python train.py --n_layer=8 --experts_per_token=1 --d_expert=448 --activation="squared_relu" --moe_layers=[1, 3, 5, 7] --routed_scale=2.0 --balance_bias=false --init_std_router=0.0263 --lr_router=0.000969 --vocab_size=30161 --tie_embeddings=false --optimizer="muon_variant" --seq_len=1024 --steps=7772 --dataset="wikipedia_en"
Below are experts of layer 5 (counted from 0) of a mixture-of-experts language model. Rows are named down (a neuron's output weights, with its number) and show model dimensions 0-191. Each number is 128 + 24 x the weight over its row's rms, rounded and kept within 0 to 255.
Before each expert's rows: "comes before" lists some tokens at least twice as common just after its tokens as in all text. This comes from a sample of Wikipedia text that the model never trained on. Tokens count by the router's weight.

# expert 9
comes before: " of", ",", ".", " in", " and", ".\n\n"
down10 [122 124 114 126 137 142  83 115 105 141 144  80 111 137 134 132 106 173 115 123 108 137 149 104 139  72 119 170 100 131 164 105 106 138 133 151 168 123 157  74 135 102 134 104 106 135 127 100  73 112 161 118  99 137 113 131 136  66 103 161 101 117 104 122 118 131  96 147 146  95  93 110 207 125 158 119 127 119 125 120 143 117 122 138 117 153 166 103 110 116 146 126 153 134 108 151 127 172 112 130 130 122 143 130 163  84 171 142 126 130 144 183 128 162 123 180 123  88 101 145 103  78 150 129 167 140 134 140 136 141 116 136 102 139 106 127 106 132 122  93 125 133 150 174 142 159 147 140 117 104 168 170 125 128 127 135 132 115 150 121 117 164 127 152 161 102 131 103 184 108  74 141 126 105 116 160 141 112 133 165 118 151 120 141 111 128 139 118 164 138 124 138]
down11 [135 123 131 102 129 105 103 122 132 137 162 137 133 135 120 120 124 125 123 150 134 157 144 131 139 117 170 169 151 119  92 124  93 138 118 153 105 134 142 137 203 112 137 130 122 146 151 127 151 154 123 114 128 160  81 117 145 129  82 156 145 142 129 117 102  80 121 111  67 130 148 140 138  74 106 141 129 126 172 137 120 139 150 148 142 121 144 112 137 110 112 106  95  68 128  86 120 124 102 152 163 136 112 137 127 124 125 146 167 147 141 127 126 117 123 175 156 107  90 133 129  55 137 122 189 125 135 115  99 137 135 129 106  85  62  97 123 134 142 156 108 144 114  95 173 170 128  93 133 116 133  92 140  73 112 161 161 108 140 108 139 127  83 131 112 157 153  83 124 148 161 149 136 129 167 121 117 129 139 122  80 126 140 111  93 129 127 136 134 126 132 149]
down12 [102 166 108 130 119 101 127 139 140 107 123 102 131 145 135  96 103 130 131 127 129 145 116 152 133 112 113 151 130  39 145 115 109 122 106 139 150 107 154 155 166 127 141 160 134 132 126 144 130 136 129 172 105 141 128 147 126 125 144 128 102 131 172 103 124 166  93 152 107 130 129 160 120 117 112 181  97 149 155 150 118 157 156 104 175 135 150 135 118 173 116  87 118 111 112 125 106 124 140 170 100 157 103 112 147 130 140 168 129 168 119  95 139 166 146 144 172 111 147 153 128 165 177 106 103 131 125 120 138 115 106 155 130 100  82 145 177  94 150 135 131  95  98 137 141 122 143 159 135 136  53  98 107 129 132 143 109 118 139 120 154  45 151 137 147 126 113  98 124 128 124 153 103 119 115 128 130 153 117 100  88 134 102 161 142 107 124 144 133  94  88 127]
down13 [113 109 153  99  92 129 131 127  80 110 132 141 142 125 132 137  93  79  96 128 159 115 127 152 112 129 115  79 152 123 142 135 142 113 108 131 101 167 132 139 122 157 160 151 176 153 101 134 127 138 140 153 115 165 125 162 113 144 110 147  68 136 114 104 185 161 178 104 141 112 131 120  96 178 112 158 122 118  83 110  89 125 131 139 138 137 132 158 136 123 127 109 122 119 103 146 116 183 157 131 170 164 131 137 162 143 128 111 145 162 181 123 150 126 149 109 134 146 196 145 167 149 130 148 124 140 103 132 135  84 108 128 119 128 134 133 135 100  95 126 100 134 145 106 131 160 124  80 126 113 106 112 170 100 124 131 164 104 139 128 133 102  94 160 152 134 166 128 125 140 126 130 158 122 111 158 131 111 111 128 106  80 149 142 101 115 179 118  73 123 131 109]
down14 [130 130 104 165 103 135 136 131 165 131 155 137 125 132 132 152 114 106 178 195 162 116 214 148 122 115  94  88 125  95 175 112 107 169 119  78 157 161 100 179 111  88 206 107  97 154 148 123 120 126 132 109 108 130 122 134 153 151 128 131 129 145 133 129  92 148 101 184 113 140 114 127 164 124 120 111 131 112 144 129 139 149 114 145  73 139 132 129 111 156 131  77 100 129 118  88 129 136 130 145 107 157 128 130 122 171 134 111 134 110 173 114 131 104 115 144 126  98 108 133 163 168 148 116 155 121 125 135 132 141 132 135 114  77 126 121 113 128 111 116 121 135 137 139  93 127 135 113 128  98 128 111 127 118  76 175 161 116 130 170 113 137 121 156 114 141 119 147 152 178 146 141 136 102 114  91 116 146 114 128 124 109 135  99 124 168 132 130 122 111 151 118]
down15 [127 127 133 155 144  79 125 153 115 129 124 127 141 108 139 147 131 171 138 124 132 124  76 124 101 111  66  97 106 181 140 161  88 139 142 108 132 145 170 111 155  87 107 120 113 135  99 145 127 129 107 125 117  80 128 132  84 124 144 127 120 131  96 143 120 117 122 151 127 136 130 121 103 130 131 150 130 133 113 116 144 110 114 150 109 102 117 153 163 149 130 119 120 128 178 128 120 109 167 131 153 123 130 120 134 113 135 129 121 143  92 100 137 123 120 205  92 144 134 126 141 107 103  96 135 205 101 114 128 132 106 148 135 129 139 132 110 131 100  85 131 131 111 107 113 128 106 147 153 154 140 151 110 189 108 128 115 127  92 130 157 132 117 120 134 165 163 129 164 155 144 121 156 140  96 169 179 123 187 142 133 104  89 108 134 126 121 119 144 166  42  90]
down16 [105 109 117 137 110 115 123 116 125 126  67 101 155 109 120 130 137 139 112 173 115 137 100 147 124 109 132 140 142 162 149 140 135 105  97 111 129 151 137 117 126 106  99 155 124 172  95 114  97 127 100  79 129 126 131 152 125 164 150 132 177 177 131 121 133 116 161 167 156  91 131 116 190 138 135 128 122 101 140 137 135 134 130 152 106 111  61 103 104  99 148 195 128 126 118 122 136  85 106 169 132 136 152 168 170 109 169 123 121 130 142  81 131 108  81 145 141  91 122 153 123 164 101 125 126 107 137  73 130 139  84 183 122 145 140 111 111 156 146 126 105 123 147 122 163 105 128 130 102 103 136 137 136 140 131  79 165 160 162 123 145 123 104 130 115 126 138 204 157 140 119 151 130 126 129 129 119 119 160 139 125 131 138 118 127 107 107 133 149 128 122  84]
down17 [156 103 147 150 138 131  99 137 166 129  75 121 129 177 116 151 141 254 123 190 127 126 112  95 170 128 148  84 120 151 157 119 125 102 100 189 103 124 168 114 135 100 131  99  91 131 121 148 103 119 164 134 156 161 137 114 137 171 106 110 136  94 110 121 135 136  88 102 124  93 128 109 112 137 143 128 119 154 132 127 128 136  98 133 167 143 123  79 108 109 145 130 146 127 111 190 120 112 136 125 129  97 121 132 175 114 166 149 143 124 104  72 134 103 147 130 147 126 143 130 144 153 118 128 153 111 133 150 132 114 121 103 155 141 174 132 121 137 119 180 122  98 105 107 131 118 134 137 129 103 114 123 128  97 100 107 116 139 124 131 142 124 116 136 159  87 136  99 136 108 130 122 137 119 125 128 136 120 160 135 142 156 128  95 140 161 131 100 117 116 154 139]
down18 [186  92  85 123 131  86 188 174 158 117 108 131 108 123 114 154 133 107 143 100 126 128 161 121 117 143 123 106 120 143 139 167 157 149 159  76  98 145 122 160 122 160 101 140 111 141 138 135 105 125 139 175 161 136 126  78 168 112 100 122 140 123 122 133 151 182 157 135 146 132 124 170 107  88 126 127  97  91 157 126  99 104 114 112 143 175 107 142 134 128 113 124 134 190 112 116 164 131  88 140 130 134  93 103 103 127 146 131 124 100  88 133 140  40 146 135 127 125 133 114 149 129 110 115  94 123 109 128 145 123 105  87  97 129  91 140 137  79 128 111 134 145  94 129 126 123 133 118 134 149 131  94 158 153 155 139 115 165  92 141 151 110 105 141 127 122 117 130 106 170 147 114 104 141 123  90 130 165 115  92 100 133 118 130 150 149 123 118 130 105 146 120]
down19 [104 132 114 144 156 142 170 123 134 131 143 160 130  85 135 161 156  96 122 150 102 126 116 132 135 137 157 113  80 132 110 165 136 178 112 132  78 203 136 131 135 164  81 129 173 113 124 111 131 137 118 111 116 143 129 105 137 132 134 114 157 111 114  69 128 128 121 122 151 123 126 120 142 128 112 135 139  96 117  85 150 132 115 158  80 135 120 134 146 151  90  55 173 137 102 107  77 151 112 155 139 167  94 129 153 145 120 119 135 132 124  83  63 115 123 131 127 154 127 138 152  89 127 111 104 128  90 114 127 102 100 166 136 141 137 114 105 136 124 156 116 148  80  80 138 101  86 155 145 130 124 113 173 103 143 107 132 138 126 128 165 124 124 184 106 110 169 122 119 142 151  88 136 157 149 122 129 148 111 118 108 155 127 141 142 136 132 122 101 127 140 135]
down20 [ 72 123  80 117 135 128 146 101 144 148  76 106 140  89 106 117 165  51 139 101 141 144 117 175 158 130 135 127 161 104 117 134 104  91 130 141 101 106 119 164 151 128 105 112 127 114 116  79 137 142 132 151 110  92 147 136 184 117 113 179 109 112 127 111 126 153 156 138 134 122 114 180 115 153 130 167 127 119 114 105 128 141 126 123 126 160 119  72 112 139 150 121 154 133 152 117 120 130 103 119 122 155 124 142 130 125 105 120 138 164 110 125 154 104 160 162 177 175 123 144 136 121 155 108 123 139 144 114  97 121 111 129 104 139 105 107 104 160 168 129 128 176 119  98 155 118 127 137 151 144 129 155 119 128 124 141 157 145  95 126 115 128 177 121  95 117 125 147 170  67 136 157  95 145  87 125 126 116 126 101 120 147 103 139 183 110  88 132 167 143 120 127]
down21 [149 122 193  99 154 130 142 132  98 144 141 170 148 135 103 168 151 114 124 137 131 130 129 144 132  88 154  50 125 149 121 118  91 144 156 104 117 118 128 110 152 120 129 156 117 133 115 140 121 143 178 123 180  92 104 140 158 129 147 129 188 143 107 150 126 118  96  94 136 106 115 124 154 127 146 137  94 110 103 129  72 134 121  99 119 169 164 122  77  64 128 133 131 142 152 134 127 146 119 103 126 123 130 110 104 156 147 158 137 157 166 115 127 176 131 138 160 107 146 128  89 142 110 123 141 131  94 141 140 135 155 143 110 101 177 146 103 110 156 127 128 121 139 124 145 138 138 134  83  83 138 150 128 141  68 125 157 136 124 117  93  98 131 178 129 134 129 103 127 148 137  89 140 131 134 136  72 120  98 121 115 150 153 135 124  90 107 133 132 131 127 179]
down22 [144 127 191 148 116 117 111 133 132 128 132  92  93 123 180 140 198 130  95 153 117 141  69 127 152 125  92 105 175 132 104 174 156 117 158 134 130 119 111 131  98 161 149 111  99 145 147 121 143 127 123 144  91 147 170 163 130 149 175 122 129 110 129 128  87  75 121 138 138 173 153  71 118 148 117 107 115  94 118 153 134 124 139 137 120 111  97 142 147 152 118 184 148 124 111 131 111 116 125 125  95 164 147 158 137 150 145  85 104  88 141 101 131  95 160  54 133 114 130 133 107 121 155 141  98 140 117 115 111 107 139 135 130 112 122  91  79 114  95 112 115 119 143 120 104 141 145 121 146 130 147  92 116 146 129 121 127 121 134 132 127 126 120 140  86 145 155 156 135 190 139 138 145 139 176 141 119 179 132 132 123 127 123 145 124 151 150 102 140 118 133 142]
down23 [ 99 144 118 102 147 126  94 134 109 143 156 116 125 130 123 115 130 119 144 109 125 129 201 130 110 134 137 127 117 125 138 105  80 118 156  95 132 125 145 140 146 104 111 114 116 101 128 105 134 123 115 120 118 129 140 147 136 124  74 141 118 135 159 123 129 120 114 149 110 153 109 107 169  80 141 151 123 137 145 122 113 159 136 108 150  99 153 145 135 115 154 162 113 134 128 116 151 141 179 151 118 117 129 163  92  75  95 156 134 108  74 122 118 136 207 117 164 114 171 121 119 190 153 114  95 125  94 160 139 118 195 112 127 107 125 136 165  87 123  80 128  87 152 131 116 134 110  98 133 116 157 162 100 140 134 144 150 114 136 125  63 106 152 104 105 180  85 137 138 124 118 154 114 154 137 135 125 136 132 136 133 115 139  95 119 124 165  81 140 135 152  89]
down24 [109 126 156 177 130 105 125 111 139 127 132 149 159 132 154 142  80 193 171  74 174 137  91 133 148 108 101 137 103 163 144 180 118 160 122  98 126 142  91 164 170 143 114 119 122 149 128 162 126  98 187 109 137  80 136 129 146 111 131  92 133 104 165 127 150 149 156 101 136 111 161  72 122 115 144 127 141 153  95 134  99 147 135 179  78 107 114  95 145 144 127  82 120 145 125 137 129 103 128 130 137 161 142 110 138 146 127 129 122 144 128 129 142 146 119 113 140 116 125 145 184 135  98 116  98 156  99 109 155 130  91 172 109 101 135 113  86 125 135 132 144 140 121 140 101 130 127 153 133 127 139 144 106 104 177 120 141 155 147 127 157  92 118 101 110 152 147 131 140  85  90 163 141 137 167 134  92  87 131 138 122 120 137 122 143 130 117 102 128 109 120  96]
down25 [107 105 178 153 120 140 111 130 125 123 124 138  81 127 126 147 152 185 154 122 136 125 128 180 131 137 143 141 108  97 169 172 122 164 150  78 151 103 106 137  99 136  79 131 166 107 132 129 124 146 112 109 142 119 132 111 127 168 104 169 129 100 124 115 118 166 114 142 102 112 118 162 134 111 158 120 133 126  98 121 155 140 145 122 126 164 115 105 128 167 134 174 141 142 126 153 153 142 110 167  80 104 108 130  73  97 153 107  84  81 141 113 114 122 128 152 101 125 139 144 162 129 101  93 176  91 117 147  71 128  97  74 124 114 138 114 150 117 126 118 124 139 106 168 113  92  90 166 108 105 124 137 155 137 129 120 154 130 113 113 158 117 125 100 169 107 149 146  80  96 120 138 130 104 134 127 129 106 138 173 144 135 104 153 126 151 132  98 116 134 117 167]
down26 [156 113 142  90 135 126 121 143  91 185 163 113 104  80 118 122 105 137 100 145 133 121 120 126 104  89 129 146 116 139 123  97 137 134 106 116 115 112 120 136  92 132 102 123 181 131 157 149 137 142 120  98 114 150 131 166 128 144 150 140 146 129 108  99 122 130 130 118 131 164 160 149 170 108 116 146 122 101 113 139 177 108 161  94  91 115 177 127  98 141  91 109 151 132 155 135 133 139  66 107 132 135 125 151  92 178 148 111 120 177 134 112 134 110 194 133 157 145  74 169  86 117 106 144 123 108 118 134 149 149 150 146 103 182 130 130 130 110 131 121 116 114 152 133 128 131 121 100 137 146  60 127 105 124 137 117 105  88 120 125 136 118 135 134  84 124 141 127 124 142 141 134 134 127  67 158 126 147  93 140 147 162 152 153 119 156  96 181 138 149 129  84]
down27 [178 127 118 131 137 148 140 144  93 148 105 105 149 133 143 145 169 165 109 116 144 122  96 145 128 131  90 166 126 115 102 124 164 113 121 139 132 129  88 130 108 126 103 158 128 132 116 110 115  75 153 144 146  91 155 147 140 153 128 143 127 134  80 102 151 164 134 126 148 107 120 135 130 136 105 102 138 157 103 126  83  89 169 158 111 148  43 133 165 119 133 147 116 124 102 172 106 116 151 109 120  97 134 136 148 127 104 135  85 139 142 147  81 133 124 114 104 103 103 121 173  94 115 135 118 125 117 152 134 128  59 143 137 126 139 134 143 169 125 122 122  91 149 152  96  44 139 147 150 122 104 123 129 138 155 115  97 108 103 119 139 142 103 181 112 172 120 116 144 134 102 160 139 159 133 144 121 129 186 104 123 158 123 127 127 137 111 135 103 128 129 164]
down28 [138 109 110 137 132 187  98 106  91 165 167 148 128 181 121 164 127 136 138 106 144 170 123 131 130 155 118  85 133 163 116 118  95 149 175 127 191 134  96 141 122 112 149 148 120 146 138 135 163 123 119 128  99 122 135 123 113 148  90 112 166 161 156 180 128 116  89 101 103 133 131 150 145 136 198 154 118 114 136 123 128 147 139  85 157 109 100 113 125  97  85 117 118 122 141 157 129 103 146 120 105 100 129 100 122 149 154 130 178 125 166 144 120 128  93 107 113 128 141 122 161 142 149 138 153 139 135 146 141 128 129  85 118 159 186 128 116 108 129 129 105 114  79 124  96 160 110 118 107  81 160 127 137 199 115 108 111 103 133 107 148 144 128 135 146 116 124 138 119 136 127 131 133 135 103 181  93 159 130 121 123 118 151 125 161 111  99 117 162 116 126 157]
down29 [143 129 126 145 125 130 143 167 106  96 126 107 137 151 110 157 154 179 156 126 145 131 174 172 157 143 149  93  86 122  98 114  71 132 136  97 132 118 130 161 127 128 109 152 124 160 114 113 120 120 162 163 118 139 146 128 151  91 129 132 110 133 128 122  96 114  96 128  92 194 139 131 116  99 107 115 118 146 125 108 134 103 173 121 133 161 162 185 177 128  87 133 126  92 143 103 135 118 154 142 112 138 123 140  90 118 119 141 143 125 113 145 131 147 116 166 130 127  67 130 136 135 167  75  80 136 156 128 113 107 156 100 142  74 112 152 147 116 168 143 121  92 143 105 149 125  94 137 147 113  87  97  99 126 141 180 140 105  90 113 114 148 109 130 175 186 136 141 128 130 104 142  88 120 128 127 138 121 106 121 163 131 117 138 127 136 133 134 100 142 102 116]
down30 [111 101 177 161 124 130 139 154  97 191 123  88 158 128 146 169  81 131 168 127 129 155 114 145 154 125 154 152 135 154 105 163 127  97 119 117 102 125 144 136 124  84 128 134 120 148 117 125 136 124 142 101 149 134 186 135 149 114 126 119 178 100 145 138 133 127 128  98 135 157 131 133 126 111 154 125  97 109 128 104 121 132 103  85 143 122 134 127 159 143 148 170 110 114  94 130 124 149  91 121 157 138 175  81 179 167 109 135 105 106 115 130 174 110  89 148  78  96  90  92 177 131 132  98 131 123 106 130 115 102 172 166 152 121 160 144 120 151 138 150 104 145 102 162  73 145 115 178 144 168 148 104 124  98 129 124 167 115 149 134 148 122 139 124 146 118 147 123 141  98 104 134 113 138 113 128 103 118 133 104 134 137 178 100 120 148  99 131 103 111 132 124]
down31 [125 136  99 114 102 148 158 133 139 160 157 134  95 126  86 123 142  77 152 130  95 148 153 129 129 126 104 144 136 122 133 136 100 143  59 154  96 129 154  92 118 163 170 144 119 138 118 103 182 108  77 132 119 117 106 167 130 128 148 141 128 104 128 124 150 135 148 102 112 133 118 158 166  90 165 130 123 115 121 132 162 164 148 118 111 119 163 146 136 118 130 140  94 143 161 124 123 138 117 113 126 128 127 131 130  88 135 138 103 138 192 121 129 128 108 205 111 163 166  71 168 112 106 135 129 130 136  83 122 132 150 123 141 162 124 140 128  78 131 129  98 111 118 125 136 130 107 144 110  99 163 128 155 130 133 148 121 104 124 135 151 163 123 115 103  97 139 100  68  90 122 127 109 110  80 161 137 120 133 168 145  95 128 153  94  85 153 101 113 156 126 122]
down32 [152 153 113 110 113 154 100 109 113 142 125 172 137 152 107 106 123  93 122 144 127 131 127 134 177 140 153 130 115 111 121 143 134 150 146 106 150 111 121 124  97 114 156 123  97 161 135 168 127 134 117 128 132 174 131 128 112 141 127 125 119 140  81 119 164 100  76 138  66 142 106  98 129 120 153 112 101 179 144 132 128 174 114 101 118 117 134 126 139 137 102 129  94  88 159 156 112 106 136 134 147 128 113 135 143 137  79 147 143 131 154 107 118 151 166 127 148 161 145 181 125 113 182 165 157 127 120 150 135 159 143 122 149 132  94 136 121  98 145 108  74 105 152 128 129 155 128 176  88 135 108 109  85 213 125 110 138 170  78 125  93 145 121 101 119 149 127 153 113 146 159 127 109 134 112 117  98 145 121 172 176 118 128 122 147  89 128 120 127 144 114 106]
down33 [ 75 113  60 180 140 120 111 158 124 125 110 132 127 124  83 195 178 123 153 145 124  96 124 121 131 134 105 136  85 136 129 131 138 136 124 103 143 117 142 117 100 139 116 100  90 143  98  98 130 156 165 136 155 136 127 127 151 102 110 101 138 115 121  73 125 151  73 101 120 111 129 133 122 103 164 128 143 127 128 129 137 142 108 111 119 128 140 157  79 176  95 158 136 158 171 116 127 153 108 161 134 128 150 119  77 172 126 129 143 148 105 171 143  93 104 113 111 142 134 113 132 114 134 114  63 120 129 119 138 122 143  97 150 117 124 124 132 126 136 157 153 146 144 133 108 136 127 141 104 174 142 117 184  70 122 128 110 140 118 129  94 131 116 130 115 128 158 187 115 140 169 110 160 124 152 122  91 114 118 149 183 128 116 123 133 155 119 155  99 145 140 128]
down34 [113 104 131 127  83 111 124 139 150 116  95 136 148 140 193 125 115  95  94 133 101 131 158 133  92 104 131 122 156 142 114 149 151 126 140  75 131  95 155 141 114 126  95 133 125 159 162 132 123 129  68 145 164 121 128 138 110  99 157 143  96  97 143 137 100 121 123 156 122 185 112 154 125 114 139 115 121 105 144 133 139 141 118  99 137  68  98 128  98 132 119 124 104 169 134 155 101 160 140 153 157 116 142 165 102 141 139 124  82  96 124 178 142 128 133  96 142 137 145 143 123 124 132 135 135 149  99 127 109 116 176 126 130 129 111 128 128 102 129 141 128 109 116 141  93 141 118 171 169 103 140 112 124 173 151 126 157 121 128  93 128  80 100  98  92 124 120 144  99 130  82 145  97 115 146 118  43 131 189 121 132  99 158 111 112 142 170 132 116 104 145 143]
down35 [124 129 154 109 128 115 123 101 128 125 121 132 113 178 134  97  97 200 147  89 129 132 153 109  93 135 124 134 103 164  93 122 106 147 124 186 111 119 112 106 129 107 156 156 124 127 141 103  94 126 110 105 111 103 114 116 166 127  77 170 127 107 101 152 176 165 167 102 121 100 131 115 144 127 164 180 141 129 128 137 132 152 140 149 102 149 136 132 125  91 121 197 106 106 101 137 176 137 129 109 125  77 132 123 132 155 128 155 137 137  87 102 121 173 124 119  91 133 134 159 191 120 120 147 129 130 124 104 132 103  98  97 117 123  95 126 132 121 155 158  94 130  87 177  98 107 129  91 142  76 122 128 130 158 131 114 167 176 151 122 118 129 130 113 121 163 138 144 125 123 128 158 141 111 156 135 150 145 148 122 126 137 128 161 129 115 121 115 166  99 150 107]
down36 [110 120 128 189  97 129  51 112 124 142 133  90 115 163 140 133 136  64 156 157 149 163 110 127 148 113 133 110 110 161 115 152 115 104  98 166 125 149 123 141 132 107 105 128 142 162 150 154 174 109 161 104 125  81 131 154 121 104 154 146 120 123 119 118 138 136 125 122 147 133 158 145 146 120 127 126 109 121 122 102 176 116 131 128 113 171  97 132 109 120 160 144 108 146  97 122 106  97 128 135 123  90 138 126 143 127 168  82 123 105 107 141 150 124 180 117 123 129 144 110 156 117 105 126 164 157 132 156 149 126 108 118 145 133 137 132 181 133 130 152 115  86 117 152  77 118  73 110 161 122 114 176  98 142 125 147 153 117 120 102 159 140  88 163 110 124 151 167 120 124 116  97 110 123 158 135 114 141  90 115 159 165 141 137 125 206 129 121 109 150 132 125]
down37 [151 131 138 112 104 162 113 128 119 136 144  73 127 109  96 133  52 150 142 181 123 129 131 149 142 132 121 146  95 101 141 124 112 142 148 156 172 142 108 119 156 155 100 155 155 110 112 116 158 142 111 144 176 178 109 165 140 123 118 138 117 119 115 107 157 138 133 125 128 126  80 102 141 114  74 123 114  96 139 131 132 133 117 107 136  79 101  82 129  92 154 134 130 130 154 146 132 113 152 126 130  74 137 136 149 149 129 150 122 103 124 148 120 139 109 171 139 148 136  98  95 139 145 134 113 174 119 132 148 122 176 129 154  91 155 141 115 113 130 113 147 150 177 141 145 124 115 122 170 137 120 167  87 135 147 138 126 148 106  93 116 160 124 160  81 112 132 181 137 156 121 108 130 154  71 126 112 127 143 156 114 123 141 132 122  85  83 152 160  97  96 159]
down38 [117 159 183 136  93 109 107 162 162  96 149 101 143 117 144 111 151  84 127 119 128 132 132 149 157 143 104 106  82 124 100 132 142 166 118  98 123 141 108 161 125 187 124 133 132  90 131  85 148 172 171  94 139 128 107 129 113 137 101 125 117 122 124 126  85 130 117 122 100 151 132 129 103 122 146 113 139 123 113 127 127 173 145 135  85 126 101 131  92 131 161 113 134 127 155 102 120 196 120  94 118 108 135 138 164 120 111 105 158 125 131 105 134 114 109 147 202 146 164 127 113 136 143 150 119 136  76  77 123  81 148 155 116 115 137 157  93 162 114 187 139 182 104 128  93 168  92 142 152 128 127 128 123 117 145 111 142 135 106 122 155  85 106 155 142 116 123 156 135 129 140 148 112 143 108 145 121 119 113 124  88 122 113 130 144 126 137 138  89 122 173 140]
down39 [123 100 126 119 127 154 127 119 107 132 153  81 119  96 122 116 137  44  94 116 137 162 181 151 158 126 173  75  97  98 121 144 133 128 135 102 136 128 135  73 118 132 100 121 112 143  96 113 153 125 146 105 145 133  97 147 114 107 129 126 171 139 102 106 160 157 100 131 169 142 137 130 129  92 164 121 150 155 147 132 161 119 133 184 121 104 130 145  89 117 146 166 132 159 116 118 138 123 114 125 121  90 112 133 165 138 148 130 153 102 107 106  87 151 147 157 127 137  89 131 150 124 133  90 128 163 129 110 145 134 150 132 103 117  95 106 126 115 113 144 117 166 128 112 123  92 122 163 144 126 114 146 167 130 150 130 143 114 111 143 127 137 113 135 145  87 123 112 202 192 137 178 138 133 136 119 122 115  79 146 124 117 123 114 121 116 105 108 153 178 105  90]
down40 [127 149 126 117 143 126 152 170 129 129 136 132 136 153 118 146 152 111 145 136 124 135  97 111 128 173 109 150 100 120 124  80  92 165 140 140 141 106 142 142 146 119 123 124 116 125 140  88 115 141 121 121 122 127 102 113 114 146  91 123  88 132 137 141 121 117 134 122  83 112  99 162 123 119  88 118 178 130 124 130  97 179 100 197  88 159 128 115 113 153 147 129 103 113 111 104 178  65 130 145 120 174 167 121 147 124 137 142  86 163  93 112 101 104 146 118 129 132 129 109 149 128 124 137  93  77 162 121 122 116 126 130 144 101 127 149 116 132 153 133 128 200 100 114 193 113 142 132 136 113 135 124 172 125 128 192 129 136 133 153 140 159  97 118 153 103  62 121 112 124 128  83 127  97 164 127  93 145 111 130 144 101 119 127 141 121 159 138 103 169 147 127]
down41 [161 135 158 129 136 183 133 129 122 153 111 151 163  73 118 109 140 135 166 121 142 141  69 134 124 126 113 121 111 106  92 110  93 122 134 131 114 125 114  99 114 138 118 145 159 114  80 103 123 137 148 141 128 125 121 173 125 146  99 165 124 155 135 100 116 135  99 115 108 115  75 125 148 138 144 122 139 118 150 185 146 122 143  81 143 170 111 132 110 127  88 139 145 143 113 155 180 107 151 140 136 148 122 128 128 123 115 150 177 134  82  91 125 116 188 172 100 125  96 110 100 148 156 127 109 149 126 130 105 126 143 126 148 114  77 112 182 152 125 106 115 159 107 147 117 116 112 107 128 104 110 105 166 120 127 123 125 125 126 118 164 101 137 117 131 138 125  94 144 111 147 132 119 122 138  58 133 132  63 161 143 166 122 146 152 129  97 109 194 131 133 129]
down42 [161 144  95 117 109 155 162 125 140 139 152 106 110 158 158 102 107 105 101 123 126  96 128 110 144 140 128 138 141  94 102  64  69 144  95 155 143 100 135 132 123 106 181 129 133 145 134  96 110 103  84 102 107 117 100 166 103 139 111 126  86 113 137 127 128 114 123 120 134 128 122 126 141 194 121 141  86  99 129  94 151 168 145 120 105 127 163 158 105 109 123  95 133 117 106 120 134 139 129 143 129 127 119 123 112 140  98 134 159 143 107 116 133  70 109 153 111  73  91 128 147 175 139 104 139 123 111 124 104 118 135 149 106 126 111 151 139 128 159 140 145 154 138 123 208 121 147 104 143  90 129 107 152 113  99 124 172 141 146 128 168 150 131 157 165 116 133 112 126 178 149 126 161 109 106  96 116 129 123  89 134 155 151 118 164 109 151 141 162 156  90 121]
down43 [139 131 164 149 143 151 178 130 144 167  89 127 134  97 104 178 135 122  96 137  91 144 120 152 134 111 136 140  83 102 132 112 148 131 123 152 112 158 135 163 155 167 147 129 110 105 146 119 165 119 158 122 138 144 157 139  75 133 122 145 152 105 126 180 102  84  93 156 151 143 141 160 128 122 117 125 122 128 132 125  98 161 126 181 128 131 127  88 134 153 160 150 121 158 134 124 128 165 147 146  50 118 117 123 150 128  94 164 116  83 124 111 156 141 144  80 146 145 124 172 112 110 131 160 111 125 120 157 119 140 103 155 131 133 158 129  94 134 116 140 136  69 126 113 130 121  96 118 114 139 125 113 172 122 149 125  91  95 132 101 123 185 128  99 108  91 123 126 145 109 113 148  87  99 116 161  95 124 127 145 131 158 120 135  89 136 178 111 126 159 136 114]
down44 [132 121 123 112 153 147  88 134 133 131 127 129 126 172 138 112  97  90 140 186 145 123 122  97 127 114 113 153 131 139 139 167 109 120 110 128 145 138 124 114  86 117 127 157 128 128 150 161 122 117 135 160 111 133 127 142 144 115 211  95 125 149 119 112 139 133 141 144 103 129 135  86 114 136  72 100 105 141 139 133 141 117 128 122  87 121 120 137 161 101 147  93 154 137 152 123 161 118 112 153 123 117 122 118 140 126 165 128 116 142 119 157 128 153 131 115 138 156  65 123 141 119 170 160 104 160 111 124  67  97 138 202 126 114 157 127 141 116 132 135 132 117 129 138  93 142 131 160 132  93 151 186 120 124 140  82 128 144 158  67 131 145 116 171 101 125 126 127 138 113 122  71  66  92 126 182 153 134 122 140 138  92 122 162 108 129 132 156 155 135 165 115]
down45 [ 85 183 146 132 112  98  99 115  97 126 127 122 102 122 110 152 100 139 120 114 156 121  98 145 142 143 134 168 161 153 149 138 143 117 122 103 130 131 120 106 108 140  84 122 129 105 155 104 148 128 146 124 133  91 138 116 149 126 131 127 131 143 124 122 152  85 141  86 129  98  88 138 109 134 134 122  98 138  96 114 128  87 114  95  91 144 111 137 123 132 136 175 105 136 127 103 101  81  93 149 145 120 136 126 151 136 149 136 128 173 121 127 121 159 120 142 115  70 115 129 106 155 138  97 119 130 116 146 148 133 148 120 138 141 126 137 109 180  98 127 144 140  96 162 135 126 129 219 132 164 178 160 138 194 145 136 120  88 108 132 116  96 116 168  83 126 112 180 156 132 113 101 142 189 152 133 115  96 132 127 113 158 161  80 153 119 114 114 102 136 117 122]